From a checkpoint of a small mixture-of-experts model trained on Wikipedia: 8799 steps.
Below are experts of layer 6 (counted from 0) of a mixture-of-experts language model. Rows are named router (the router's row for the expert), gate (a neuron's input weights, with its number), up (a neuron's input weights, with its number) and show model dimensions 0-191. Each number is 500 + 40 x the weight over its row's rms, rounded and kept within 0 to 999. Numbers have three digits each.
After each expert's rows: a language model's description of what the expert responds to; "mostly gets" lists some tokens that are sent to it at least half of the time. This comes from a sample of Wikipedia text that the model never trained on.

# expert 10
router:457530448544497426540450568613507510455540470527457506503465487437525443469525505522532439479584510480504522482537463493460467538512531513489595525468425503519522507541460593459468512494512467453548486504442458447513492501522436570390486507552516496512513501477539519466568485466574517415516468561562465475464518482512583443488566433524508505506466477572459525500524450479549490480478498548409448461513485479501494559569506498520530513475512476555464544537526583523444514527463501490539562482538509469452481562507527488497443462561534490476511449506554482520453467529543534454
gate0:493496506424510508497473567511507494559517411538464535475536541476470518499501426552522512479568512459486461473436504495520551509445540537483496533574463538472493430533515512574492567456431570534514463481494544428432520511424480536486435471573497443467486560453483497534467509523503554572536517514519411487526478549570536450512460519446519366418508576451433484533493490507432477530490493462509525491480537527472479530499478533548531498502505543492433561487507446506526528461515560558520429440459511517518488500473437501503521513539531470475513495529451556568453514492531465431
up0:461517470501496532506468516584472537506493378543528456572496531446540483473535455512547461519521562481471513448485494445536514569506526531477493486564433478428471515509577510497509502502526458535490422435457537574492451448498478492536451548518528511553549613496481474545500508497530445505499534556458456530486518548549404512508517517469483501491528535516463597461536535445583561491481448460522440537556485533471556491437484475557531476475498534524490452487541480509519538482538528502466443471511490530500513399500462459458609500540472523489551476537464459435509470502557512446
Year and word starts. Century digits 20 and 19 starting years, plus short lowercase word-initial pieces in narrative prose, such as fl(ed), s(elf), tri(ed).
mostly gets: " fl", " col", " s", " sl", " ass", " man"

# expert 11
router:449483460535554493524494437483465460466541484478527504491585499523445448486420496504426462523453517492491548525503507428567427447528435541479434495557471400519564568440464550567438533552439440524495531494527565506499521501501463483579557504432489420467564463452549537470520552500476460527460494559499543564548465480493506489505390483519498474500492503482502472456458496501506479559502493468471551528537469467461508524455443511511447534549470517496479473511490504598476501487462503448497530444510518544516476600544548486463466474511550530519495513513476534517495587471581522535
gate1:535484442523470472518518511465503559508531553518536458475501519493517486455471486553572510554492546430585418504568512508438521519459558500489572503540523447559591536611486491478552547577523577466536502471521449507468494470553413506543468503508504530438478462484534507464556505506494507537549501487516500498451470492558525524479461603522488516536536456507468491572415535560512557484468620435524509537507537504515451485447491489584550513515531444514578514499523501515478498533485550500504526545450458490521443461579471503497476448434497491565465490461476444524469512489496477535
up1:439502483513464460483557505544488521461528529527554457467548572519564513440523524461497469507464508465470433488503428482496506521529479481408486514573576496463502452559478478563552463569494559514531476472456545515482535549540574531488531544522517453530499496486538504479503456477579497518517430477467464488381558540497625539496471560484492515448536491481485503520519588525489456508473509541511508429554400509513443521500509492543462521561488562574409463439439457457499457541529523491491483520536537574530435491507534543479496488553499469462547462530533525522547481483472511537
Early word fragments. Second pieces inside words right after an opening letter or prefix, such as un in bunker or municipality, if in Pontifical, reat in Treaty.
mostly gets: "un", " part", " out", " ro", " dec", " gu"

# expert 21
router:465492487448475495536488509514497479556546606449477573520551486537521505507530457502458485482520592526567510558540479479529474527452443505571509478508499455486540524455473532518541525432464506509508498532474504469443507462418496490439547507478492504464529523510487539429559455514516594553420550429485545444529462530498507546492500491485565490518441531469485536511557558515460513416481559489509564441478491523496480476449447550530503450452551453449465483501464478522570507563583453445489439481560543542455455487451568492477492541419439475413451461538487525541493457480486474482
gate0:487488482497572444506611478501483430503479471561509463418509465489474481525496509455598536528517413443499449506524478532468463543487508537529526499503506560493583511436506475518443523521480488413416482459479468515505523563541529460468484502501474468480458519502576509521495496482447530579546509498518456444510511500530468509501472552488484591499463555539494535450474561497496512528554538491544446482476496453552467500525505519512450438467492532457509516498520484511481494452573531582556477483469570462507529437471497413502457466341507440518455487551433496490501552426542498507
up0:536434487458484419534537458507524492548478574503506490479510508502441451542535534457549538518491492546522431498480472495485504569477477512529451479573505525515538501445479505531458509559465526499418529546432474521444593534535543522455493490493455533492475552553548461527512504473501513486536499511503461469614531530532423531514486477509432434530499435469548472472527440525464519480513575483544476512499557500519439538493468535489530487481459543463575522484430562491476465479535567508490483463441532443521514439452396417463431515419483485496549507536463487499451612466521479445
Table and field separators. Pipe separators in wiki tables and colons or semicolons after infobox field labels and in lists, e.g. Receptions:, Coaches:, ALA;.
mostly gets: "|", " |", ";", ");", " —;", " ·"

# expert 54
router:493594464579473493490562496502452526497494512476490505489556477543469579514473482510533580461549487576546432509520459473554495559484465457481456521507452500551499494505572545514484523522500516469519531555505442532428452463489491436464527563477543491492542506465437502549475466484552455463435478482485522487493447539462464481453402548463459543482477567500550485532526567541505524490427551557555487533443529542526468445488433496465524485531515563499538452541567534590495565476452557523475527536463481485519532470462569453457498476452469494511489525469542574395483453526469486442
gate0:593546474476555540554493538476506491506540529404457464496486505494507500513475506496540500581556516432579528463515567510484476494537482465544468549515559512514499563461528431470475524557474533545496454524515544528500534584501543522454480481548514533443518511520535441414564471461438447528451474539457490431524459510489555437451503505444546533533441475557488464491500498460445538516531508523508589551482442491501452586555516466555536571497451456491501526534530481496502502532401525541479470514478575497476487571532527561450501476530460540495456513519536479422576504566530491483
up0:563517470427525457469554484486499439534504498489509541528511546567526428547572495480520532438497513536490533515449487511529512535503528489482471505543568475522467475483478457414471393476532488484456539444501461391465526512426510434514467534531521484465531464561431450499504484533523550526466511482570568499534578488482472502491448561436515507434545500475549503537475499519547536451546582574501504543488510506495521538522497460519513488578457538483522485455482515451534502540352431444475501545506517469484530524498546459509575533501488558557522529552498491512538495525413528542
Determiners before nouns. Articles and possessives such as the, a, his, its, their before a noun, plus the adjective suffix -al in coastal.
mostly gets: " his", " the", " a", " its", " their", " this"

# expert 51
router:486509430497509500430557518516543510512443531506543522495444493426481413490586461420577436501433509418493435505482542494502526489535504526561485465601446424464532533518519527501501516486510483528445491557442498494509460508532564463421491514496425575535477603519505467431490468450454450563524463507521508454503566448558448465442492517503392458502464569461502501480502493538500559427451470525461461527525537476470455515473529485510482487519452574494518545467502506490511450494492487533457490525466502477477557547531413485466472521511454530518526448541467448470482515490454468487
gate0:469500510525510458556475398491464455534455531417465503497555519483486549498531528459529620510554490450443463531481506548520470520597501504486470437455515537465401528421485540500500507478507465511479513468483503552521566540483486462499462518562468577418468454602516465539532484529416506556549472431556453498483465538542479499486455532506470501542438458478507488444489484554527480550492443448508467481477478537484517467568526472439509480492579532562460571552527503428488427511447487458543508489427506455445430493534529511516489492537506492448515461510522490464538526509482501548
up0:524524467489526485546530429512530524522467576508507445495473546454505483572564425459536518498535456504480487473566495525492474525591597552471470446448573513462499479468547583508476503503427486544514518417470507488567460479464478560565527496569563511495468470508544481476542496501505495453508508515454515444525564543441529474534511498508541553435494467528496529537428524457483483448501519502504485522449517541510553545482547500482595530451493530485465532577574509503538511442536435461455520522498455546500514524434508546449449503466558540478474512537512524557569396478461412486
English name endings. Common English first names and surname or place endings like ington, son, ton, ford, e.g. John, York, Harr(ington), Massach(us)etts.
mostly gets: " John", " York", "ford", " William", " James", "ington"

# expert 14
router:466492519500560507546542506466533482492548465509484496531464516535575452551450515508469481526482446525547604514484517460544469469571489518481531544530578519506484465532474502491482432446505483503420494540511457518530439484527476481477487420490490455476505521505415542586455486483496438478456474565474458474551572462519505557525474522538505501524492491543481485478461523497478481432512560511552509578440510583528434446519497547419544505431482458490438567524451454577456506407546460496513486523484454546471483484447573537524551447457399496534521525464469461530520500484413473478
gate0:588520516470501494473498481530516540512462495452450494489501487570521526493511485488455572441483553467474498516537490543524593530446511478554445443498503513504466553537493507557484519497463549471472525501564520571503478470583432473561487555482460491501412529434424529433530481488528507444467514518538459522488512591436495495500514523482467530470400470499505479503545534467494557506466513518430481425421489567493559444604538489500478551521524493496516522505523541550549610505508528500487529496576505459512483564460464508430565466448435520504543488478515467577490429530535445488
up0:440500500550534501524436526472530501470536530515488401479459462459496525554544530460567429517527509511504429496490484500527492408556513521453486536566491469528498505500515526487538530452508456444514457473439495458490521493505501615479501464482479555515531445560472498516548516489470488544510486486468430470482473544539455473470475502599550456494554605506499502494424505529502481502437522483487509567549388410517428532430482449484546519482543560521515462503484495445553443493541447514581499492499482515479512517588533541583439533499456450472456597492495501454497532472486500471
Line-start punctuation markers. Punctuation opening a line or item: infobox list dashes, table pipes, heading equals signs, and opening quotes or parentheses before titles and speech.
mostly gets: " \"", "-", "===", " '", "====", " ["

# expert 23
router:475446484564481441491545474526485536471494496509520547392494491491527549507523525521566482543471476474546488426502496481454523437477530445430545492462544432504487508553535513531448458458491528510494532509479479471419508524541508445397526541449531469547479529495496587530489538496430493476593506509453503540450516523440537524484494532502452450483565571483471461490540529469526529535484533529538574530524550469552537552469467435422539498559514430500575447495488477550519511542546575504468415469580437593537518467506495477483500475472531506446442537504510559486544511545513451511
gate0:483528480534539444427480506605534449428551466482556504480459521484497589500519483514529527421454523583534532458591531505502594518480418509420573462510480496563457503565495538502441522501528458529510506514513483497509457536513498477496497514484541495563490533489526437479465540501541480498490461526553513484484516489518465481487548518531512473427542491531523436525483487460531431429501504467407505516532513483481580580489446514457458514451533491476479493520572453489476572480498453587507566592489488498543473535543512550588546489464439440535516504469447578461520491488508514508
up0:474444480439506465572464551505539495443464581452462520522445476476490471526498502520550448582444466557558456533517476455549512545517547529535416449498501511497547473488503438456576511432427541464566464447542530519506484453549471508510455459467528505469595427560452519475496532544503543525428506503445523536466507544471449563417532495520437495470499460483473513467518490478452476540538479458487502526463472516466527460497523505542526561492559572470473539558464535560574432547513581546440499486449458452486465462533483437493516457482472470523489503507472534519470451458460457452
Noun-forming suffixes. Noun-ending suffixes like ation, ion, ity, ment, ice, often before of, as Office, Affiliation, certification, plus nouns like Party, school, city.
mostly gets: "ation", " Party", " name", "ities", " school", "ction"

# expert 13
router:514480513524476557481495525557564478485493506489503459532460488520505504493539527441401545461440460512535476467528472471545541547472576527582522531558572521535466528489568438524517487474506531494520504495533528524454536545505522534507467498526523506540480592498524415438577536561592529575549457541491542513539516480493515530505472502453500569483533441527518475407530486524422522552502550499504534447371503455526574402482522473526451557453500458581510503439520540424521489528506469535470485490493487468491541451494444497497502445502540532543560497482481535514537535515566445506
gate0:486452458523468463480566478530501501553531579469454540571479570518531486578552472472428609530426388545516464520473570483485460476598477457517518496521465574506535427568533473434484532467538500531501559456530522482472442505541501450477466439513466452458429464484497512499464531589507577557479488547486458468543429549457541478519492528521502483467439410504495444443536463505524500489508537517499557463504481489474502520507561551432517470458543528489528471548489476500501440418528573526524507507560494520492510500479534487530490447486476445494518506553540503516549486531472485496
up0:457539470518480522474484499517518486465514470513495511445523476462527492554502534595481478500507413471474501558550480492475452508468525459449512466518501511431527562434467541502403540492505566457503473518489500494515457508446460540427529557435503508570586505438545523456411486496529523495470538500459442492514547557553603529458541541571509543542511475488468433472517496525529474513559505506531425547461436559426493454551529476484494493556481514499513499496437489508526471492566496542470464481466578473508435547518541501540494590549569515410470514426549497548497500444530464556
Census demographic text. Tokens in census demographics and statistics tables, such as ic in Hispanic, or in "65 years of age or older", coordinate primes, table blanks.
mostly gets: "ic", "″", "ican", ".S", "′", " population"

# expert 44
router:459455504445454479483440418466478532482526516515524474487519572496469478544505525505528447577517466564449574533451512513485481514437405501494484553521422438573440546452534483478493542529542473491478516561560473500492583502490464551501468474474554546503494516458486506512509544517479542555508489552514482516473471436456491560450482496500531432553561534456528548506499480463518504506561560516494540470526476567473460440542521559547448480471449556533556586452500532433539452488464478526487570547540449514454448493500456484407490511572481527434468512502430421506533480478547462533
gate0:556434506490476499476464494501459473535583487524516550408491493484478481532500541456530471543429525479546476499477438600527524456481526486522442550466434505480544426500413513536453504527508521498559473462480493513468428496575545504497442453507415439491485538468474527452490431450512497507462477523499503563582514471504464507470498590463448502489504509470545547472500477514439565533522559586556527482451489505482533480496494510460473463542449456468500467494503499447435508553517546463545490493496478494536553563525533558492557493513620482539470546528411537526547555420513553497
up0:466491474459408489517516598472554523461485520516466544525507530488436500490481517529562590494446521535548503536433478501535504588499472542479536537487524459449514455540484562557524522485501481554509517495541635524461489534578497524507493550453449547475515499452508536552475523582407486546517528550489479533505539549499554563522479465542499549508505560501460470470538512474506476429462499481490485529543549482514500472485508454532514493502566539590425376530456477509438452510527465462491433525492501518505519545483455501493461517512476595472518464476498456463573425517516450533
Table cells and "ver/ix" pieces. Blank cells and spacing in pipe tables, plus pieces like ver, ix, x inside words (Average, Silver, mixed, never).
mostly gets: "ix", "ver", "#", "X", " −", "x"

# expert 36
router:486479453485495508547470471461487521581475559489509539549567518452445422415492458478517529539477441470584520563509521544451517509459478518511466562450479539525520507467471501538607516459479555439472469454457554520441482428467492532458515467506548480475448549477499547442446478539457550465453513493493472488568476498504504546489472511460494466538565511484463554466510529534461472517506503509558455435460538507488498536529544562467544490511565562519504487468504436566549475539580502491500476501634535539492440465523469512545505560411512459528475505433510524508514514520437485406
gate0:487455420475489587510468486478509461515575511426458450563505520513516487498465583482431475531532540449434469508456496534492513519499523474454594466545498403507446500535510484502492485464584459462448489557523527443444546416492471514501441493541542549482485534524495540428479528503502477469452581538472521519512508493532504488499472547487543443498503570485520431485455514397420515485519523479486472517459528539536420601519452578476534478531519552494488570459482481511501497542503494528442525496527540572472512536458507426429496449508401563488531488539521529507473519506504480539
up0:440549583508490467496489556560504543479474524519549575411481447485442510530441449475541533493504448494540533520495495486551492503511489520502465474447459556501500490458539515520479535511483522496553503478493528570482488520535474496488527538373518471536486503399491489531575528521551518489488482498496459479485524484468457497578548435455411499524491401518457566512561550497569553460499456517512537504502525474492494422468471453549468568441524480509510467487553508515409484505539543477475474415529440509519496464528471563452467560494605442485408482495461429535511467546515530515
Commas and list punctuation. Commas, colons, semicolons and dashes separating places, names and dates, as in Minnesota, United States and Schleswig-Holstein, Germany.
mostly gets: "),", ",", "\",", "',", "°N", ".,"

# expert 18
router:462492570501599547483410506506531444558462537490491509522493519484481554575454511536448537520525470492458540511487532546567443486474421460530522463454453498509401516453551484545436520522488533547475556463496479549529464471515522496506480486495542511491531466482526458496558519494448490486510568485450463469477491506569449414470462479514513462483479589440540457530478551518525421511569442474532436424522446496474514535542591505504424517519525510439388509499525511483480512481498458520562586562484549430511451507533559480505447502498522448499493576523517453512475468537507509494
gate0:531476494490497512498493521478475439556551506496534553478480553534547440500497462484454448551513550470425487459508475500484481504521510504508456504506543544482515477468456566502554458527435443591517505505483518462529447547486446426464521512508436484535485529477507411557436550475526498444537535539538417561479547483522458504504508451505515492578452540427451518510537602528480456469458523516513532479615486499499442451534507503503451432422446479467471452547429543456384534542520478481523489461582575453469471481460510494528449469436503489450493502495472454524490497486460560469
up0:588559479547463581504505425497523530512435461488519476526389506486500516522418541535531537552490483458495498443521547476442559405572510464468504491467471498480539474544502512506445505437481484471593513525535523567546513458542487438539436458503477481556502530523483519428465490553509522530534455555464528485502495521487442531497528452476526546427490527556500447470513474441487361550535502526533440498451489538548565472446499534458548464453524533466477517539558506522567469460484472486438513537555513581551502510502506510473561510523504487491504484535505504589487525555540495534
Foreign-name syllables, accents. Syllables and accented bytes in Arabic, South Asian, Japanese and other non-English names, such as K-ab-ir, K-ab-ul, G-ō, Z-ah-r.
mostly gets: " Ab", "amb", "aj", "q", " Af", "ab"

# expert 53
router:463534456502524427502555498489489479481499478478556518453474543463501505452501448547564506602487458510525525455510471518484498477545504540502495516575510490571465533584507557571558556476492518494461467501471498528451446451484549538429541525536547462507496511518483481488416490571524511506491470586515531531523472513498492465462545510469480537502549541529450465521486532473476476518504530513514556560439554467501493579478529521498516541576513536527537461434532488575551474541587612497553523547586530539510551487432559452449537541435475566507444438443505589535486460501488477476
gate0:550468552498499502440465492462481495485427446471544462533554430506497548478505493536510560506486470500465454489500497513522523516552485528497552484486481461444395486544517531498519493498458459521518456481568460542490485494453452469531429437452493490519534455514431480496471481511511430422430434500477506463576478481566463510482462510450564474433488453472551528421523526534509527568450505486472520487476464531559487519572440484527569507418577485502530488450515550507456542540468511401458462492534506535544538505437498504424571467455538431485499462494437546547458466451577494431
up0:434528535490535502494556467493490478504565515459537445516544424579485508468448511412487498488543567472432577522514475405457464576515453521515402493475530566519485596497493558483564427509427502440479523484562511501487483480451540513471495454493558524486435513496517496493548510467504490492559512511492509462490530456565520502479499484497553485482501543482510543465512491520474475512522471609566521545473512513507437438542455463533489461588502558491494523512479491468541519449446425511565546466525536460408509484472535527461438473507506604549482456465500421478502497474518465542
Pronouns, commas, media nouns. Commas, and, pronouns like he, it, they, and nouns like album, film, club in running prose, plus endings ial, ative.
mostly gets: " it", " film", " they", " him", " them", " album"

# expert 35
router:462502455540560464501541478500515554499496561514512537512472569448514459551535497459526588578521451577504467408461442481552475472492515464519505461478524510524493506558470556509543486522469475564502495503563514467518489513451498411521550439458520441430488558497461478420472563546478536410508465456514541464436518499468544468442532538426510486542542506556476519485512496503465514489494548487455491582465464461505461547536461466442499481530494533486462512513600499433448574496586497533528458494516418441489559556434556450548488506475529554484506465508503449506475456545513490534
gate0:566511526484530547497536503508505504480528561420494457482459480444557547521533531464528479494536499522557527545486519514550527449530429425481472489480472543521398502529472477558451456434425499499513517519499470492517487577390527432511487408463471487519420487532500505509538477492527525489463535514403457484430533510533498469499538490490460547470468501586506537459533474400484511457444515503476538557531545553505500473517492526526488497493492467568567490481476502440473558541478502524490561480474529402581504511569511523566516512461510493445429614578471536464516517509505489481
up0:459504551443468590460510558556491540525576581533449540543560500515478499532469554478472426508499527513487568544522421508485516550527461453494474517543475554518451387507439519525461465493412514548543428500483467483460447495440418472460495492431377475546535518537563475533487527485558438421534502512484557532467515472502466512466536504476513484529491490496496485557478430520474504514492569490500539502493551564485430479458545458523465525539535542507590526478580477517480449498500444528556544478493433481513555487509468497531499473438465482509473544490497486446508531471543479519
y, ly, ir pieces. Pieces ending in y or ly and ir, im, Ar syllables, as Panty, initially, acquiring, unanimously, Sydney, royalties.
mostly gets: "y", "ir", " Ar", " ar", "ty", "ly"

# expert 46
router:554539512541496516493486466530480442517486553514536536520558435481445433502487501440565536471495477516464456416497521492518523450543432514451502482539512509532506532539464488526482463518530466525501530553548510508520467582574450458490515476500541587474496524502500512486502461531488530419479460516442551498483534476433450436490420498383499474561515507489427564468468495525547515497547471540471453450508477579542512516551585506518458440489464543501426557585566524479472522491541423483520496518421533473608456577583484508509486523517462485533477528509488473522507514448468559478
gate0:516510458471498500444516496510400441527463469447447462517397452505601479475500472602544501518496514501492473453513439417473586470499461467491512463547511531533514523518522524565475512521531534521476510487487466505494585445530435457519479537584482525491443530509580554460484497545512506508517467514440528466486497513563465545483437399538506479477401548507506499489537535578521531520427436476477528520513545487425485479575453487509501477497523551519559511473506473473482499455429500479505490491506441518489463589467446513528502470483529475500507522510450583391486472557537522522
up0:452544514579550500497492557508510525482534492476465481457471467539441513488503629434544537438544533459458541492499445427523517485497456542444488424497425479518475474478523471553534472522517449591523574570462558461484523484414490514555501518474497597444451481449518521491492509547506469558482477543458477477491516470481486521532468481576506474521498510505562484513582586526491455479503495494516508521487579490406464558571515554480500483482483475520466485496508490537554463467518497506529508468545440522526440516474445589519453573515560527511548413544524523462535498486548445500
Accented and foreign names. UTF-8 lead bytes for accented letters and inner pieces of European or foreign names, such as J-ä-ggi, Bj-ø-rn, L-iver-pool.
mostly gets: " dis", " char", "He", " en", "ü", "ö"

# expert 3
router:534512552481484505481470484558491467542446515529509443477495525530487520484510536507522561431440464471500416547494489517478455567517484420418505498457585494501510431453500458519473499547544437549526512512461494504540452491543561562492510478491508496445510488480566438455442571494461514513463576501490460529512473517536482420588561534493546449498510510484514542518532440564553502484548423421522490515551459569518411470583496531487480476535491448470436521522454497489496447410435480499493532487482533434511448503483523456492463521555562496504568552500537435485439550448478484543
gate0:576463502527547447525512533464504499529517491506525497480507523484496521485438503518509507522480476551503578623590478414501512516564531510445433514435487527508528493499537437485512464503510458516446442487552492531503410447550517526529483498550526506460585522542536499544445458576522503492508598497487521457435424543424517523482523564505466564495511489464472513497516555528437547463507578456476468475541449432526544526439543535501564478502542475529537512438522470496459455474498539523446508428490512514470501427523546436458547484484518429499499535457523556512568476536444424523
up0:411584568496382484500476489539483520442419546572469472529492496520472489523544493492585451479439404513435455511435557513517490482508478448554539524460518494527492501513450510473505516509531520562540440514456550452547493556526485494481486501495457512449450517485460491520504455494560547488491468434490520504555540462600479483461472385501547515523463516448482489542441523546507464478519434435474531468525454493452480478471487427484519422555537525510428499445439535538561482504504557482442567474474449492533515501537447472513473538515456492501517510531528528577534482514537539452
Name-initial capitals. Word-initial capital or lowercase pieces opening proper names, mostly foreign personal and place names, after commas, colons or table pipes, e.g. Gl(asgow), N(ikolay), B(uducnost).
mostly gets: " b", " Mc", " K", " Mor", " Gl", " Mich"

# expert 43
router:466490431436490492479530465501523467524465445506442473528473600538553483520477475508445551528447495503552534467508472462486565461470541471493489466564503503488434455494500484466517484491464499497475485483536511503467470501473508497588450459513491516448496551534403455514519484475497514462491487593539466397512530445498455566541518540527570497548524489548490549497473553503570490533499488519568459502421403529580539521537456535493509492516482510503517554498430572460504505415432412501559507520475519430449459493533491553529592483457497495485481509494425507584560488569538497544
gate1:534573538522511503508483478540480495492548539445489508547506471427561408471490480447526545470519532453461504478488526496552539500533501571491466486482505464506589537475467481488539600469478504400503477495606534520519549508485498489512537483493500532499539481525478476506491594498482583435570522506432545449502471475546393539510486461516481519482446496545564565508508456500480483524406538429484488501452505511484419469468522490520450509503561566440540493502548493504485409573549552530424476514485494584485554489498487548545561482460528452542486497440473527485453473470487439513
up1:519504524501558524561477510451557508464533497509465514528580532451486485495486477458490575462571512500439472459561465478533514535609483551396498435505440468450560536543466497514510564481486512503441494506542482492518518561495437526551466454383442430493487454514521473445496582430498488459544499464443464455516475504491445519475490497539445492532444433520475532478462506512567545482468548440504512509545453451536397482482524458556461509546468460520544433511533508476422408529532577530503490512537446529513495492485489495509495485460504473523491499450508531569447557482541480516
Spaces and parentheses before numbers. Bare spaces and opening parentheses before numbers in tables, lists and dates, such as "(43.2)", "the 2018", "(10,154)", minus signs.
mostly gets: " (", " ", "(", " −", "–", " ["

# expert 8
router:500437510487443543531453463561513518507439483472551528530454463470533415562531551436555449468487558456471518488460578427411528535536538523503493496494514545470546479474457488555505443553531526564477481548461532518512537534412516482496502502531501468492464531488523483441517504478484458490529448447533564524517518431523465516502543515486469555465464449466544477439516583564482466461514464477474515538563479523491450422457447452470495503514505416567559477427533530481509455513472429459474446491444460522503555423553449493526496535479436536521446438499498563482459440473501463551
gate0:457496465495576559451531447496544590488505448565421527524508550527485474521517564437517591558525492541473482514454473517512534488517501544508444483489514590532462495548554482545491478502498566500458445529563435495452537452504536490415458498481472588479525500460542495553461532555467553433501475521506481447562499505586484500464509476585518463458470480440524468500458485521514484547557500461545510609520500510491524539494445470491495498542465481508411519465485458509515488488543519468487543453594499450502517461582512493479395494492478570486525457539487576466519485467469513456
up0:533474507471550479494491533548494464497486501420491487529461507508471498468512470439523478512492522541533529448545464518471524547487505432526524471578457506518505436463542453535524471498509591531467519528475457479381554485424503543458474519477517518554465502464497458516462521480480468484496456507449514520530590459522520508526541518579490464495460449500506437510455557506524517582478551523517510533491461528452384468426440538531585549552542379530410470379540481478493414512528540467478481515516566484509583522495545533479444484494441518489540498505476484470499497464528449484
Word-internal "in"/"i" pieces. Word-internal pieces "in" and "i" in names and technical words (Rubin, hallucinations, Ilyushin), plus word-initial Comm, gen, stat, mon.
mostly gets: "in", " Comm", " comm", " stat", " gen", " mon"

# expert 45
router:546528515503461502513530502567489463484503408477509503501483498541525569497491563468528529470486493523490485504503487537434481533529527471437539465421541462438580499492453479490431494538472477529536472460424456490487462526537549561471573496477457481531475471526558455468448547522544485521475567504468421559534478522445508484598607527569555482434469483424443511547515428553561473494492453539503474474534549568540490482437553557507452477555490481466433498457485494465524536475425467500521491479514473464523450531500543518535440468560570502492505540496542414483484535419473478504
gate0:449496462479490527484566528561473515544497472524492491561439524549455474555500574532443537533496512573497537510523421435409493507541459524459530493471506447465487518401464490462471447465491487555529514493480507454519549461534435519486496429493474531521481484494581466459478392477427584474488570482553452529460556546509438482467531492462456504467539513489459504464474546598500563491478497450449529482504464538572561473501490497526452584497543515602457470468526528499504463470480564547597471486512481522454527524480508485515423428490523501486518498547513471515544473539505521539
up0:495496527482508468507538472483573506492472558522517433520523500590502467439535470495551460467468440492413445507481571567504562519505508491467532549429480479585486541524510536496541458522461563473497514549464435512499528489478534520516531522489553518514463542463543579472564558530542506484549418536482503454557510497452512494494470503563553498548516584509430544493520506490457497522461535510532493549510559574381514537537534554502503427580530524462561531569450484483450509443511546459499564519516449474445515494507474498514535492564491525500423559557530542498520594456473487484
Word-initial capitals. Initial capitals or ch/Sch pieces starting names and words after hyphens, parentheses or the, e.g. Mary-L(ouise), Jean-Ch(arles), ch(airman).
mostly gets: " Ch", " B", " Sch", " ch", "Ch", " K"

# expert 20
router:490563557453440443567519518512516530451457522521540470467533446509453573548578531484583491478496539476561487509536587485552439485484494470455501438559551504606507516476516503503553534533519561547504491537504484499468497480452487416486543479571455486515525483537423470473523515500447494537498499560573517502559533554472468455488514504481496453455516425573493422470506521475532523429513468478483543529544491516472592494449465462473507508484536506477558495502550481563483534466505482603434489497541434552494528471474425467464494558519557472508545426476460478507455484470449469451
gate0:452452480452469430574480569485556563561556455497528592547461483536574475466536477546463498488522530505565559497492490547518579545497520510475561484507477450528517569528468499525506482624524592541511503545488551523532506518545481503486537464508379452526561511510549449483460446453498490537533498516517506439486479494474475451522463474528487511504467591508469491546462545455542491543586531459520489481517480483507503425550543464470492532480544454464522489493450452502474552486508470453543444544501410506494517538483515536487502460528435471593519513538487483423451512486453531459
up0:469537576558483475489511431515491453480569538513454527490564498505500551470500509520555431581513490522427462471491493510465408500493559522503562478447467471513540424544490526450511471469427449441522439503498454475521500445464446455470506537524523546470505538482483549562561563551544539535559491451504504494417525465499470485489491511546478497531437411420477456593471530513456524524466512512537428458436422484504466496491533525540457434476490549536452527504601501501526468467507423561483430512536501493575520481492505486483488550522503544479456515461476510505405524543527485494
Final vowels of names. Final vowel endings of foreign place and personal names (Bolzano, Benevento, Bulgaria, Reno), also suffixes like -ville, -son, -ica, accented letters.
mostly gets: " California", "son", "ville", "ya", "í", "ada"

# expert 12
router:496431513479477471477495519494444489539413446546497520556507467446547395511569495539518513445566529530490563451496540518465471480487629499524480492549506441469563422499485449484483577502521426486513389479514538489457534476489465503532521526479483482517508507429536456509463475485490557507454481510489485570490491567450542473487465544515454482474444443422526432498530424500489519504466470542519409534520501534497505437471484511513536449502539453433447496548502451434475539504596504451553529553481438530514521524499587461500531467473540547479529509475517520487505457488530567525
gate0:513457492510468426433519519508532507496503506525441535506472478550507544479500484507547477560467530539440486533531524507435498507538399526476452522496517446502564535466524544486530528526483477510503487466549437527463469506469629515481488516594482483561557525514519502478571503491509496436497426548453497558518545452525562452524375516558461505480539573502524550455504509562512468605476517537557504457559522568437488436522445509453509525469531445503522496475569497420422499524495527487577483547471467482475541564552496492517555462480500521538477489432538506492546455509449486498
up0:424428487533486535582434472462549452450560491532518555473503485469489551495507491415497502488494463511563471540458601478483443487529465484472539490516529490503477478545526579499513555573462507520454544431505521459600379506449566479498525512546547532497502530476503455456479529504472527574488482505472484482631501491498488472473549392502505537517584480495480440415470548483553559485511512485511464532475492519504441504489458448503544435532502544495500524440476485556479511537511492502451526494490416490559501488503480543502435490461499452496538445538501466487484483446530487419
S, P and comp- pieces. S, E, P capitals and the p piece inside words, plus comp-, imp-, br-, so, such as scri-p-ts, Liver-p-ool, super-p-osed, cons-p-iracy.
mostly gets: "p", " S", " comp", " so", " br", "sp"

# expert 15
router:453483497478436494481436472549505494471504492524452546494489491522570438436482536521524447450470551537512534444468581481524535562542508470473601460553569572546490513511465554521475465499492546472552494566506502542540429524485486469488484505486517436461546416449491564543490508383486478521616489551427517508600456499502525494493545420509496470532508571502526507468539475486537553489544416540446550471525525541529493478486563456486510462513500532519456503548535470469473498523512562569461545524509487448517472460509543539505477539582473467450503490458473477466467578484510489483
gate0:492492539479499522463580482465504511492494492591545510516477487480417472530483507508523520437473550481490531458521460429467538475504498523520504547544517526493427511519536559572497465528485512462528417511474553513545540470462517475500568512507456424523485508494438531516502469485540498473571473487468581451550488458515557524473527569534506498475498445531586462478438439470510525488520552533552403476546547439410479550540454463497513472504511460467483481360501452451476474515550480494452513442553576468490527535503475496524416437538504572527490527455511543478559515470533500595
up0:501540463503491463523493471483569531494507547523486489568451557541490550590497427517492511411453491516582481487469442563539494428405449501512533546475543449443439515476456485531477421537496565516460487462476506528521454536492555487516490500468543504576487465521480572502484487484542484466530491501441472548566520454464528477455502456521529493470493485488453482517527487467456462462557579574529426469516438539527470543478561581469512454510481537489448479457420491418496480379503512458540438515462548551515511507563488502514554474524520502507520525482562490453431534507454517450
Le/re word starts. Pieces like re, le, l, pre, gr beginning or inside words, e.g. Le(ad), l(ake), there(fore), Tyr(re)ll; often near Cyrillic text.
mostly gets: " l", "re", " re", " Le", " le", "gr"